Experts of a small language model: 80 GeGLU neurons an expert.
Below are experts of layer 5 (counted from 0) of a mixture-of-experts language model. Rows are named router (the router's row for the expert), gate (a neuron's input weights, with its number), up (a neuron's input weights, with its number), down (a neuron's output weights, with its number) and show model dimensions 0-127. Each number is 128 + 32 x the weight over its row's rms, rounded and kept within 0 to 255. Numbers have three digits each.
After each expert's rows: "mostly gets" lists some tokens that are sent to it at least half of the time; "raises" lists some tokens whose logits its average output raises strongly, later layers aside. This comes from a sample of Wikipedia text that the model never trained on.

# expert 9
router:089100112124112114090061096126128120155119083178196101116157173122148122140170147121083171097124126134110158077147120081152142142044130100155073096139107126142145103137129170120105198141118095084102117101101115159142135112095185142084167153072169123063177114083075136116165123168120123126104141127173193135171084134141129105134144183164060099082155086131102154156158067097120123112153
gate0:104146121090193105112126071149117133117104127171098105098167104124159119137122155170108121190128126122129114125089167088163100148115127160110170108117144150180116092095133165148098205139168082117124139087095081169213143147136156137113066121068085126174099098189123093097104158091126144159077114122072149045175125101119175102124153154180152194156123104120144130143142116086110140132190
up0:125125124115144114132139076075168150142138144139151147107087113111140150101166163161134107203138131057159144107126113109117104060101173102137131106119126170160091129172208157152111092127120212158119171126129174119115106074117129161132169116149105161113073134119106147166087138104154089186100158070132141144133161109128135218149099119129104180140112175115162040205168100134132141140138
down0:128136093127162201188151164118141096140150107125140179140138137031128119159057073149091104144059100123154164129081144120118104189146094153135203112138138129134105141131115094145179177137161128111116121137093102150100161098144136112098114147130146041119119147093146101153113067146102166139085126159140083117166092167134120131118112152127134136184173126073125189114126169123134209122186
gate1:126134126094122118130150140177109106148095151137111203165186085083135144082158132121111187160098102085119076109147156173128118142187126128106118120113186149145156115151121154095060193180205132082127174133146176077119127168143112102146161086060130156085170124111101145138120082162165115131120090140183180094161099164113122135108107106131078112163116133171149165165122063119112089091158
up1:106104143130117146088167051125170101090082103151125108093157130104109092128123099118140144163097144128080147112150122126115181145115131128128122115165112119136161151135170127141100145221133109127097145118068150154108111155098150136088177126157145136188150161155168151130054191178085056140152112161097122142185137129177153114137123096149084069122123154115165173152094052084203098189134
down1:127142071175174109080121118146169151123100103141092082098170112120206115174089140140083146055131094158125165145118079180134122136160143096109129104154113145133157136160141091140130182159148093056142060124122082165126140123176140154141151137142093156063160134111116119156131100119209148126153178170067125142178145130101087158119172156178133155109162113153119105125145163070137190173111
mostly gets: "i", "a", "o", "ia", "io", "ina"
raises: ",", " (", ".", "\n", ":", "\n\n"

# expert 50
router:067125136129182140123109046122134134079152046116133122091122077115143118172141109160123213058151101125126089131129118151156106089166109176093131109149113123171137088163123099108121124142069119113130117094110157146094129193163097118112085159122131140113118137147136074138130118099131106097122147108083051101066186109103136143174137117130047133107127151080195158162115070129136132173171
gate0:127212121120159128110130153130103125091115139103114162128121097105163148119113094139137148113141147141122066156075188098136151126141153037068143114086107116187155098197138125110148136113163169124154128120153160082106131151203201173101120140038076138075145134222124152115094156157104107146099072120133104098129073112098107103151136120130131134153079168137098157116140101101082130149119
up0:178141156111064158124152067138158215102123125117155139115108172112094108115091150125123106146123143186149198123135112104120143182040108091126128147107160107056113168108132101118147130121151114152133158122170134141130142099179155159142139109117128097152110144097078142088101115185088176127103090096111154065107075111166146117103079099182129183094150075101137102132146201111181074135128
down0:120143141144123132140123050097159127107153099123168172121060154159089140134071036163142137148129194110141118134110152134149157158110132130033180083117125138114127144155115140167154146100136164118128166130127164091178090119148163103187103136094107129103088152116069132112191163120177148120156079118094086063096153077126161145129142139144124117160119163091156137160155090121209092119072
gate1:120027078148185096149174163128118118119143133113087134143082120104088148076108141104108111111092168063125094130182159176146097161137093173087149125078072118139052166164117159127096168135088050087084127123150170187108147134176140138110151132135156162152130172166120145097114110129135172111123115123101157105098141082116130136173126173147064156164153130108181095103135134170098139118155
up1:150121127132151100100079142101151084154128117124144086076150105157090106138128144122161136126141149110134133230098127118110127081087124089116186102115097170179086133113119096126112126094157124129107169198143163148120143173166142078168134108130132100165101080120198139167095136170131146199161123110154087033084147130192146079154139141137098120134087137176111103179083062145134130148081
down1:130099120124123076098109148123179066129099108121100131063148155121175151107161108091097133148120136163115149139151166154114110113152111110124130146108096126141114135085106091152135131102157201138156131160135167114169118224119113150146119122193122085104104171120121137101084175159043040097091101139139108113161055170124140173131103124123109093166122136182059116164084129182128173176087
mostly gets: "ac", "ent", "he", "re", "ot", "at"
raises: ",", ".", "\n", "'s", "\n\n", " for"

# expert 21
router:138124093099119108148117139122127154082153060088089178179107125146145141135117123153092134157161123108170152171139121145120144089139089105074089133160106139132182121086105116170160135100123134145083136165128114157124100166127109119038170136155095113074115106174105126136099173197077072128160120162122119111080201100147098122127128053137048099083131111132107128090118161101072077169191
gate0:074133144136055173082110038079135126144148065139116114149152170177134172136122116150116142144112138144098158132121118086129145153157109142080066138132131074165092178151088098149128130084154183131143165111130164126064142135123098082122118103109101148124128132186130108170116101162121141169091168152074143139133173138117046176097154168126051078106087119141154182111148142142076099162133
up0:119123137129122205160155124139154163142103151125147137144088128126158142201113172109128090142101099128074140176197208127141139128143202153122071135148152116141159113116158080072146088116096142116160132113154113125151035127119168112192053105112131124137069110130136164130190127099142115166157128185119156161114121164143108166192146095094078110124113128132076139147173117189133171152121
down0:170084153124092115099121147127197112117157134116134147133140102198135104173082125093145167145162144077127136058134141119117087102155152112087121119174119152170136100120170139198107082070115125176151141114094123148144095154103118124096103096098123179160089106166197121151131087183103115123110102154100075073079163177129103107158071128148155091123107128084164166165183097167135099140050
gate1:154112058053146140156124105118114128117210149087161142155107118174114189109185137125133202153171081115127178162147103131107146094103181130136084129122145095119164123137061126159074159106135157129046136115080066138144069129139149155083114087139146110134146144091154123119098137105141098132169108127165163162169124087130099161173178143154074125120113123176155192125117140085101094128158
up1:150083110119089134109077174159150060196082122132107146055109120102184083145125092090116106122070106154155109117095130089135097122144154133139099101169113091140102109126158124125156082135188107146230130100151122148141159124146109123180115155086110123183113156146132159118107137141162129134088182153162069072111157113131173107123119129190178133105135121063109090125110183108155097172070
down1:103162154122062083171141138079063126114085171173158142119090194134063117154128072181129115150210110123118191063121097120134096112155091138126120158085152227096153149137106135098111119086093132127139103100165184106156163092164113130139124148140175114076101143159121150147117146169149172131045111138133110118107145175128102120148135137131091121107107147126114176133165142137115159116194
mostly gets: " New", " U", " A", " United", " South", " National"
raises: ".", "est", "er"

# expert 57
router:179089120134079115178082154180144144129149100151109161129139147119098116184091146143123150068187142137083115085144117184144136152115129177121131093203196134127093122102140137153115166122098138104111125242111094131135113154114120187136068116176132116149080087121137134170174122144149112152112087081161103127103149099107139094094122153117190148163197142112135041118156099087125131122148
gate0:171159181107127094128124115158128158112098148095140129115144088165090083141067113116142205029148129155129116128145140093064072146153117156153151120091095128127112136079093110109046108128076154126101140108141140167096121151166101092062151115100132119146118179155093100133102183085145105164143136167068169171167162099154127128095109142090089134104092145134091116165150094105061154102180
up0:112111099132110192132105098160102172138132130185132090107134084128117135112112225167146127117100131155118125141105168098123131125084104149112088135156181060169154134187091151172186065115168145171150168088145216137106146131100127128101129158100112092138136174111114124130099091168115106131108178084132152063080175132122104124114119063115172141142137128101134073149149198157168165169112
down0:121144172149126140111082067158178177098116158178127143183108117144177144081104141054124184079137156136098151156124131139119132129117151095157113091135132151158138132179148136133131141119137141104068150133112132113082099103082114175123119115108075110129089166135177127150135114138147159150094118077141106152102160117089122099190189107138127137146173175220108080149157158123126245166075
gate1:157175140099130113141117158095144132128162083172160166102113058132221152106132142107130118127111160179099076193128156143134131147153124126134149153119093157123091220132111102112082089193126146113092143077138134128171159115108127127090124142113161112124178150136151132093105120164148051210174170131158102151139102144100099140115167084101143106110118128146229186136080126142155154097112
up1:133119105121067085122130127163103140103119147094150139118122189148124133070136141111092128104103108133211161133116119051108121111092137179115097078147131137100132105125192117151137196154109180132089136128100087145167134095113141038137077084166141102140063127091127152151104126082124116175115146110130138144127062138094110088148176079130136102133048122143196103131066094171130158178140
down1:177155054058077090088158112159148124150096168121136146121166158121116175150151164144165160121112137115059140119164068129178175161078123145134172172145113090121081082108101143176132099112102134115134118095122136155150134218092113149158096144144162121088146080153116113143140129157151129126141069187096119140142163155120114107135100079136136129146063082103160153084065136137173086129196
mostly gets: " ex", " took", " Ex", " take", "-H", "-P"
raises: " Binomial", "pper", "icle", "ropoda", " disease", "rm"

# expert 38
router:094184159118108130157079130155157120097154119122179101137146161182153171113150123183176101135162099082126127073074115161162158081109127210154149132188158039170201103088122110186165151119152118159190140112118131187111140122121159139153175140147101108076166128142130103102145129101114124119138144077156129121106164165115122102074104166103133158127066108150113174103146114146121133160065
gate0:143123188101124138097121131167099121109146098134163102133125105119111071096088157059151181152037174147069097110173147098168118142108140150122123139107117126179177153147141131137107139104124080109160154112113080155115154125158096121109180089098094122122123115084157235060068085087125133090095118173151058169102143071123127124130137169181128115103154113164128123089153125135164127130083
up0:167138107228124137133126112134105073122150123167132137176134142171172096142143151128145103174165156130112165138084095168123142087132142123130159140091113175106131108104200132148125091153141128185153176138133113133086138171062103169117129113120128094129121243132173126119083100124080151087114100076123160156187130107068145160079098122140162180130042165120108155134132135092146112142162
down0:128132098103071133117141111104065148093122056081080124217137056133099119077104166154119153140226120115130110121171141137113138145171129108046130120109059164108132082129089157153126144136132107181126099158170172099113147125113109145126108139110128180108112143158029104150081147122105114098109114153138111156131181105120117076076112104082146091132160115131104068129100133145135129090125
gate1:181139135140210150135120126157131139177142126178122116148129146129080119127141147160143204151155194117152106147144156164110101140152175110149124147135147163145207097072152134087193147123067145120207175104101132140115086079093104173137125121114069057129151136158122144122090124107119129096171127128108126145090199110093108128075150077145145081118130106104105148149187146207091128110133
up1:124107073147104077139166139135157141110121070129098121133114092071111145079066163122132215174149150106163150154167099154098128142086110078053106096089075111145116192184159169121093097126165141106167104145150091152089108137144096071138112112146145148163091143099114060138172101168076088131127141066104124117093164090121170125143142101102109133127108144161143103145132116098139141098212
down1:168118139104193114136118128160153116159089110134132161127186125132141179078097158160139193142116172057139109175141160111140103089138109111138117175111170182189128135097142180065131117176137091128225129077130141158122146150077075135159150100113154152158159071074134156135117165178074104132104145109104142122124139154169121115119118146221108102109139106152159092148091138187106112131102
mostly gets: ".,", " ,", "\",", ",", "\"),", " And"
raises: " on", " in", " as", " and", " with"

# expert 33
router:125080147155135064153167127139117108120133179140135085105171186070108139120089160181167130171088168143131125137113092166153145154119116086100088105162169170092098104093148178143120088158170124163151149127143118142127168220115117141133155097080080127132077139116153113127215125107118115131121123075115101154194126130163072062097135100132143126098188133135084089078125071162122084129107
gate0:132172125114140143125125124125110159109143125109155133087192174113140143116112173147141147105188053139111125088096145125095164126106141129105163110134041138144113102156121106159104156097161109187112112120106134148124138166141151069142158073129155067101198144128110108121150216157104121120227116105169090185172144131142130166105128175118106155116150133151108172124165074093040090095099
up0:164090129107135108134095143173171165140143145154157048106150168142144073164147161140088110126133167175066146120067159171159083111124161126079134134134139085120148164143182181129093080091138097143175099161073131143148101171135138128117119106123139133152164150107099105125126161122186109255188124120095102146099118145144143128124196124129184103083153111135166123112109148175098098105111
down0:151137062109138124138123136100205108144124104109122068132076158161110160099116116115137136064081136079125185135143113086118082098153174129103145103117169132117129114050132130105135054150147189178120183143114140123117128142124158142077151157079101140141082180081101164130100107143124096094143076181054124140131144141139093056170118135135157157093111111178129123152098146130106132168218
gate1:131159136139129078038096163111110150146138142114149135147112151149139109126094090158111163106106155140109192150109176115140117161170083168124105150149125070155081109120075144138128108151132088152108131073116089171130181152205101090117098096100111120116140156074142116148182150123091160104161160127071142142124145160120056148123136157125160075141091162088116156072109106178152097093018
up1:134136164134081075098086157075142108140103114124089118144093101103123128080167100148111139135075186125148127155125123134090061066122097139122118108203111107138163094141112130143133123131104089152097136133148103161069159112076118121227147126118090229103102150071157089128095098124161140122182134150154143166172110120140092129140150130110094216130100157071111132092096118128163090147078
down1:086153090111132115087107158110064173105105206184110121116178060080114131115121133135070131053208114149157106116140124149162103149166184099148126110126111168105100131107145159123085146139159135083131155108075103156084167147166150136097125119113184117135177190190187123146138127173126122137142134169096116154098161143124098065131081086130118117122129119105180132073185093150129087140142
mostly gets: " York", "ville", "ford", " million", " California", " London"
raises: ":", ",", ";", "\n", " (", " –"

# expert 39
router:147120131144126101158156158107193135154174118128138117154152157056129162140087139105120075153148117153153139133095098120082177104149119092073096094150175148158145164136171174162132167197071158160144100144057133147126137144104107194189197135077139104156135079122142122165194152109117107101116083123155123139167131183150108115164091106097168155085126162107150047075102137132158137143105
gate0:131076116087167145175162108158157101095134080145137150136115197207169096114145135112118087186088170106094186133150165116114092125202139097105109121177138121150135116121182157117152136149132123075122132052151144115180124139166105146177136145106119154119183109092103138083062131089154121120166150115141138135184090198117118188168189116140107112121112130171114124149077114079118175145095
up0:137153126113176151137122131140123140145127075124094158185118150214094099135131075151163101150138131084150099090113089124065104097125160160075147099157146143110127098157125172097084056070163139079096146129125102139145167093096114156089169159089129155064165175194110169135162095086149078104084154137105106100116129135126145105078206137131114174103160157108159157112105104073164131117169
down0:124123128115128145146086118131179097105166116085098131110108188084102115169136178123198129096177156132092129099185123166106126126169100205090111160127113135133150145168105140107107151116103090050139119108126163168183158153093057147157045163122075076153178110154106167053114128115151150040145118097124127112132148188120168150146147113097126116136129180125103145144128112094093117122091
gate1:124158097125136174080128113121133126118137112102148156156157181121063120094126139093157117189185127113078081147176130091117054140135093201101127135088109125125137177183139077124114143119114113111085166112116070117147106157069088120102202196147116173196092134128135115077164113139158125121124117140175140125153075054114128106164117092139154102139138161130136091112152085156070113115192
up1:110184121157132106125131114144172114158107118069131124140157101164125157157121077121088101132164081077158179097152115130138132096159121088175143174147119161091062224199144155110102099155099164118140114131162134108079142117154193149132118154122136124156169098117121136122105089124161119091192128140161115140189113139193122161123145148109149126173197156111159085068114132057091191140092
down1:190131126168097099072149083128077153130131199169137176085108103075088123150108086116110164133140134153051149104151127109158115140166123143135102116150158165148163196148112104087113141125130120081161123199174103139117098114099156135118165137133096164172157162112092155175098146114141099103111138103142059109141145092099085044110121095112043156181147134116168118150132115121141105136202
mostly gets: " M", " K", " g", " G", "M", " Sk"
raises: "in", ".", "alk", "I", "irk"

# expert 42
router:217137130143144109092191110144170121200138154119162092139077129104174131089094147124116160153130147076071114108154153158087118168154120188143146120138164154109134101117145131166134131148100188158108121166100162134177114133157124174135201132121208156175137141186141097142148117139130124138112106152181104167112126118155167153191110072134108122122102129141201068100154182182126106081149
gate0:170104107182181170139151114161093141132096115129117164130040115101169135096147125134111141155159103109162155120161189099194055090152098126146112156085152137136165106151157120095098111146103069110106142111098137137154116139132092094119128206126156140156119144148184075085192185081141164148149153087137115154113113124158115074118130112129140152181143109149146177093119130153050122161214
up0:093127168128142063132121171171122133106129122192075143181164135147064113105155128115166120089141104154138123100128089115140209103130117131120145168167135112103109139123149158172136089116103182089125162105146104127152098126143170120184064126151111152118165112209132143166135070134176155162134136154100128134113154131153129128077183124034057106130177167136139051151130071095166130109114
down0:135101083116183128130136128166106191152131162141116166124080129072117156149164134164157109148118136137125138171086135065100170131144047093124180145129200106104175144139147140128136132152161146077137159145076142160151140137203085136187160101139128112178215180054137105104145087109154188143115123124118175119112125102096158116159103156087186066158140122165149150104127165126111120120157
gate1:132130171069114094066118153122114139166162099184119103152140115089099132055135115077130179175105190098132076173143106127146122176115165156118155078110155139124123105101127119163104124107135134160087089098165149102183089066135078154129145118153117043156119141115162140119118147093166131138139127139145149168166088065219174164193182116138105121164135119102168103074137158149107131111140
up1:094119123077163102112122121104135167097175134131137186110176168075126147090064163073184110079125119103164174143074188125153103140139180131110163103136132101174116143130171172069135087130117204112116180108150131122102139116090120168114090144151132167164140148117187112131155176097158120164134122078107149158162132174148128147092188164141158111057105138118103140101121114063201123133153
down1:148127158128125114128139209137112110134151149174116136099212134155134193109044113127109133199124133167130181107097131107161127119196121088115114104057123127148086052131105113189146145085106127169165123125109091071123141119074127144110103136121103121097099141074125171154124156117171198092089097168114131137161143114134115121137101123166119139100157114169101206076097145134105189103153
mostly gets: " −", "°", "',", " pm", " But", "-yard"
raises: "1", "0", "5", " ", " and"

# expert 13
router:134086126126126169139112192143136129118107156100092103142147128129113056082076132119126164098174143116163159183094162121114157096084135137101097155151098159136123102110120141128114184109128087118104118168054130140110074174148183125045180115101142158143114097107090083095151179093063116170127122183150148133098114102159097158098138129133209111110112148116224147129142094119167090156179
gate0:108137138172117094080082129152087091171130154134082123166162200172101080063111095137126199177141185174124114041091107132152116141103143162119102166147112133092096051127078130108161148115112045159133127116095099132129156175163138136159094182120174118153136116118117122117102156100139108090167123154152124127133132121185066131136172097147194116146128163167181180135124131098117128119143
up0:051154145152159180164086130104084139124128095177143084116103122094219137138096144109152083125147124101121154121125177086081174159178158120078111133101108101087125129161144141194191138092154098098148115102089139232101181093150137128134096123114158118165103119141163152132123165143138098087156139104167163162111140149126113113128159212131180135196136118124166099150102119109088125159146
down0:167111120089109198120102175136109075114146124107138117130074138168149109143103160118107129135116167144128136170105101124156157092077067131165138148125137110134175174142182087078141130168182087181144113111168088129088096170126093177190236095073120116124182114084162145075109116132153187152113141081165119137111072135167084132129145127175069113111111097134121118102077130109138115136148
gate1:120134166169201091103113139146120095124085154132081112049117142135110083131127109140128156171104116149167163133129075199128090178156087100215117124119058141157097118149110146090144161168131157109155118150160095107107103150175159140106129130127167170162193136070127205107174166161129147151149203120129095097160158145162082139134147108166120136127186146127144141180150157102131108130082
up1:133092164088118157099119104171142068107145124134133113160126104114144091111113145127086122200115139170108124107128099079090094162168110176161168100084088163133097142121129134193107077102101102104138101160129135143060133074138100186055134122137114144182126091118144174092062098155168148098092122191152137102093080085209062144156095116102108155139135142069120149160155114136167129093138
down1:109065109073159143164125147114085088093128160140115203089178089088150165155174160105125166107105177107110135090144173090123168084105136181105116167134182138122165137091096107162112169135124109123177127122125150104129146199101162115075112101146158144088171163161186166100144102199095068145094078092132134116105116058128142088126162132119160131144092071121147108161097110082112105143137
mostly gets: "g", "t", "ang", "w", "iv", "ert"
raises: ".", "th", "–", "-", " "

# expert 61
router:088128157155108109148144114157152170148140129095148171078188136075152105107126146133093098182120149070127076100087096032132186120145178106092128117114141140175124111083116108102091103163121151112126062140142114124146124170085167144105137143168162098118106118147161169178149099088060098129133069173132139147119160187178098101133149095198168126153086111109063098140119182140150137146146
gate0:116115140162138095088144114121135147144171097099150163121147140147130134121150099111201110238088111061130150167117134104190101107084108128138148130121106143077163143054110172127139083115156097171091072139167123105103152049123094115107080103130098162140165181076121141127129128051146175110109176158139181097134165131100105135135148108166085125157082157134104118098118153050145112140108
up0:205131090081147114102107135143133139123159106147131134050143113088134068152019138154115147105103089087114089161080113117172168171141121070114105135104155083122139126157117087164106117140161101190105088148150110129143197189148144115139124139151130132147105110133090137090112111155125142188113102087088128173060141095124098112152144202235141093108120111130129134166114135133142151128118
down0:119143127111078140060112126168104141154136136125129109106143069143112047115103186103108105159101108106078095153039139135160082099121135124136105177154137170118112140138131177172186148165126103140152111103099154112136090159099124181097147104171165161118099174125091103065133043137089165170102110123136142146100120112149192077137143170106125134164118151074111063167099150119150076122176
gate1:162087158061071133127136134150100201173103128141138104166162106148141136134140121086120125137133153067102080102119110043107155173120086152125123142072117078140121108106084115085116151132111149106151150141056187120155138118145141112067116224110089114110182128184120125103151158083083135095131124113096140135183129136093138112120166122151116126121111220121095158130139139090066164109179
up1:156140098164182153167138091086121132173068097144138133122131108080185155117089116102112132158159150187127089136104113152178149121120180117109088117120137108173162113120159090161135110109139067068140106085169111214080091103120175132112086165146113115193113116175120102195119151125104180199134120133117140136138163116159154069122135166162146133141077086160185161129149150156121149154060
down1:085159130074153217100152144140082164116087114106126075209117146144100082143131116196084139159169168154124105173132148101102153090138129117070157169158116089100117111125112130159122159154147162081133099158095184130155156116106107128126183108190155110080117131124104133130141072155108097109101083107164131103151116122090128200101077180151053124123143166197091115147132141163143157121128
mostly gets: "on", "F", " t", " f", " F", "ch"
raises: ".", "ours", "ors", "ourse", " of"

# expert 43
router:089114151038160163148132171130113129075119151152126107131133118117168176124090152132112128162125081181139113221125140096165147109119132167130124121133110086122047156096162137148169137132124144166080137177097130141108148116162160117086089135172187104111200170123072120126120123160134108147139137103203098135078065153135152101136139208144125146102154170111155128130075143162110144074189
gate0:142085150101122163154177135085085136088024100145120070121082130156088133109062149184086125129153128114103158113157113132207134152096129103123115146144129085155075127101129124114154144135130202154092127115137173084100186090158115098097085173124149116080134170177096111175157178077107111157088124131146165138141105133146160154064151156095136141142133115158094175173153127123125132083184
up0:157111113097142196124182123135093127164080142100136107135114158137170161133147089112170113104196124173098119074127174209058138108128050146119159127118041115121128140183098131136137105053098117100093148091124102140181172161179098160111121150149133121128181151135095164149127112124147117103149127198124133075085164125127155097105040109111110148142144156136129108123137080150089096146141
down0:134142174132128107086160179119124179109068137154103130140084120094095129082112214174107150120117135089172156173120132103138113107110132100145135120177136158147090098102156098152102141151172170134045149100103136068138095145110077124080111155129141137089137091127202115163129150116157127206088170082110157122154125073176158188094145086164156100150151097208135125164148119110101151101143
gate1:124172112133164136114135195126154108164108146136170110128085107199138195093131161158154125171148098163159128132120092134143141155116079125146151159123055107203093135135113096151140172124158145105105101218151072129120101155152133123140110149177167161141192178147046164107136145104137151117161125140127115151129143125150118183110173126184152106122120119070096101166144202181124091066130
up1:169161073133085131157118088195159124119119137167109140134107141100099166149170119091123144172167108134096157159044097072092056119151109144116086148133151117105212152102136134127183056116205107143141109141103111162123173087122125121157103090154119133113121129134118110167134141135080145128141111179078067170110117120172139078076140167143141085129126163121104191163183149113139104078095
down1:149098116089151099080133121126063109115119125106080118167198178102156129084129141114101095159130155162113162059153118105148127198167154137155162112143073085041134160117111169198106169104119094145144110098143115119129114128090151105065116155122154118181104139129140172128153125148138129136083131168136172122089196149188144114129156194092103121152116117125146097094135150131114151078228
mostly gets: "ing", " |\n", " his", " her", "ra", "ist"
raises: "-", "|", " and", "\n", " (", ","

# expert 35
router:149156183129152088146178116130173071135136133119117072074101142112149095139126167101113137102177108123170120130147188144114108163159046166064135156084115109075113160152087145147154107141109169167183188148114146067098093149098106096153145172092148096120111128147156114105119107103141094140104200093105207100127175120100106126109113143070155125141182150085088092111199127106142108118114
gate0:142174161097079112207125110092100146132147073158179086134076116132133121117182117125092084079108169101129148109102155148119156117191059164111164163128138089130100122180140153192135115112149137135174152097095137130070095143166105109126067178098106167170105153194199157092141160110105112155119142059159138130110151151086124086135132127170124141202133144115112098155179110157130100108127
up0:111137108102130044188119208071089152138106113119151101164087175130127099097157093109124123130106186120138162182100108195062115117115150132122113112180125108129072137155177125157120128139098099155151109155194068153117140168110194112081122118149182142154080127111117151155130146121115112130132135122179068112151128083142213207159125138139104123072135121171100087123145136123131082124126
down0:071181138215168172069129109108155147135072168120182121195076131140149121042120152098086176159201152097091114112136119159126090143116123084147162133164128067054128138087136105096090154118140127104139112088148137099140131150088180134148136099173141076134135155098116127093145153129160131154139112148094106106101080122137147151145103188128147171118151137133082164143094099071183123121129
gate1:173161066118129103100131162126127109159087069150099113085064155049132077082154080191075146115132070075093125193173111066160089157104101145093124158108143074096153101133134153145126115149118143132096201137117157112077149178176159139151106109098158150130149126137152132073106086155106123145094135089097111097084159162124105173117113108106110087172125168148151151112158115117167095121112
up1:115195106088168145183170109147166090107102089117116149063119168098090135125109133065112164082111153110180134127115085124184132155133089106153134141090099177118150130176086179184148131144175170148170104101074106145136145186156144084138115118160109094167168172116146077093131082114138154171089122107146096132144142071109130133159052118142082127104143142113121096199090105139167091171122
down1:159090124114101147069115187176135116191178106100096098074042182085148081167133134114136120103143129042145135119129144096078074137157139125103178118174073100134167115129154112179131158121109103151123183154133104136163147185082139111144141101085137107089096129110092132132117127150154112150121142194172148149142204133141148165135125088098121147168057110127141074110152108170156139160111
mostly gets: " per", " Pr", " man", " ad", " Per", "uc"
raises: "a", "ic", "ch", "ers", "in", "o"

# expert 8
router:077105131097134153103166098140170115103150193173117173146153110127129095160110062108109159095177107089136093140104112203167181079139142106127111078127151098094139186109141243120093171162122089123130124098142107102196095112138088140124136110132166097143101126141107168173153123155151070077152113094148180134128159122083145100129130083103152044127147139129100129115109120126126197127151
gate0:124163127098165097180106103148094166095084155121105134152150060138128146171152087100228134171149108126155103106131129128148141085112147114159130103120110123154140143105096138151120142146084128156126138109142141144147137140173111121087065131091124074118119054167127090103115081103113111131131111031117224147155122165150130176096084130131154096135124128155092170075144080200086139050117
up0:095121122168163106133152074165103135112131161164094184123157162205116108120057139159130132122117108143111123131164139133134191188114136149097156158115088160093086124120123127168116104151131123051127069160144100095170107119080157105096192086113129101118120089123077118134138117145136168095098042143160150138163219099115107101165134133148056125099109132129102184106160089100154120077172
down0:168159107114140073149147112149171160140122153165124096154195160104159116100090150078094197089086079074116130089168051126119164163139138168124093140171148128087145142122141105081146101161122132116171061180099103148194105128106119117125118166082188184109116145125126128139117131118139139144166124175135036090163155087122077097114149118107142097127123080145165096139105136083185108112169
gate1:158191079092130178182112155127085130162108079187127149184198145171151169165131152120100110124166132113115153125106134127138136091175088129191115122144136137090146130119092141110115125117168110106165151152135055140132141107086167203145162133128080116141151150059221156161154144080116132087118157093118092135104159146082162118169141165115154102136166109142142198151098177135125191111125
up1:179126079112140108101176118110128153194102115060149134130106119127131114131188116107114069068145134130126142130148097137157130097126127115138080102176145109179162143134098185069140159191159095081191159183161103169153120125120133114174085095098082103164204128117181090120151158143131089107196117128158090151126123102101139114084088072103181126154120162185095148168128121109087163139142
down1:119061134156181120119091122175148161121090149116145116152073136099152084180138073108166131179083126197151099161185182172122114164214126095098135156118113124106161069110114111123101112088108148136125112138151152130162133146154077096140117210097152132108102128158066127110173123192109116097094101177103151155149099109097099129161115122164140128139120171111031085100146106106157115143135
mostly gets: "|", " L", " B", " R", " V", " Br"
raises: ".", "-", " "

# expert 27
router:159191176149144181076144121082181104118083157125140092135132115124127142085079099103141109064080093106120096115087123110138093157132118119103147113181149171113107097092172121126159144139139114169131091179134100081106118134197169131167116065177187071160084099125139143174089152152111122098121136153079109093077108119101098109140170108110153165115087184120100151136144089151175047092117
gate0:106141145135202169159121133156126150153104129062122144125130130198142130118094095103109144099127158135085168194194181126166069179126131102190149155153155169118096142128136105111148106161087107134108114099108099148140110185143139105083109116166111088169086041102133153187120143131176092126159166114059136130127097087151121123110155076102137125139125160185094189130116074115160063110139
up0:171054129105108154167108137151074122132113150136140110128119157069126104166133075130138126149118137118128114190168090150197075186086124155154102086156154141166202166115149101160146081088089202113130094112106112107103115134127151113090123156128143227138086133098112112104120120103195105133107146135152155101144172186114098159157096169182095100161135140127154139128118147125084078202126
down0:142126072161139163103117117107121190124126105139129153153131122134179147091060181082086082115130103111120081095156187159136094125102119133124127084095159124149162096169081105101156099129133104138137151111144146093136147111108121084166112119126046061152153183109157141108194188101134188156173099104114118178131128108146158089208144063177181167086149115135104155140166122142140165181132
gate1:178142204108165156109123125135152130100121165081149105110126126126118154094140118201090131113032161076100135180175093075178107100096129132154148148154170110106094085145071187115105149110084173141097120102053168149164121106163113097156142103081134150101128121111091128104130137142151142119145121108113096072103123082096068140149194128164180169139145176168127128125121099144127195103104
up1:105110182070155134124110119110118145077110134118125059085077164149085122099131142125131080139122097140118070095159142132107059119135060087120115098098150121190118183159174114162081136083096166061122167121121096133061074131139167190128122128134179089148181130085149187159083154131101075160134089123133124187173123125119151122175148102142130100133107154144151131160110080129154096150172
down1:127141139113125073097159089125081186107078107100143146154123088111118170108162120153218122180091081161091154146149126128146196161121116134155128074174135112140121108121119187117163142103159145099124147122118106103129162127080136187082127136134109237108127130155076096161083156131130169156129124123134138169164127193150117110172157171121129083184086059123133122090134121061147152113091
mostly gets: " dis", " fl", " Col", " reg", " tra", " Se"
raises: ".", "a", "ist", "ent", " b", "-"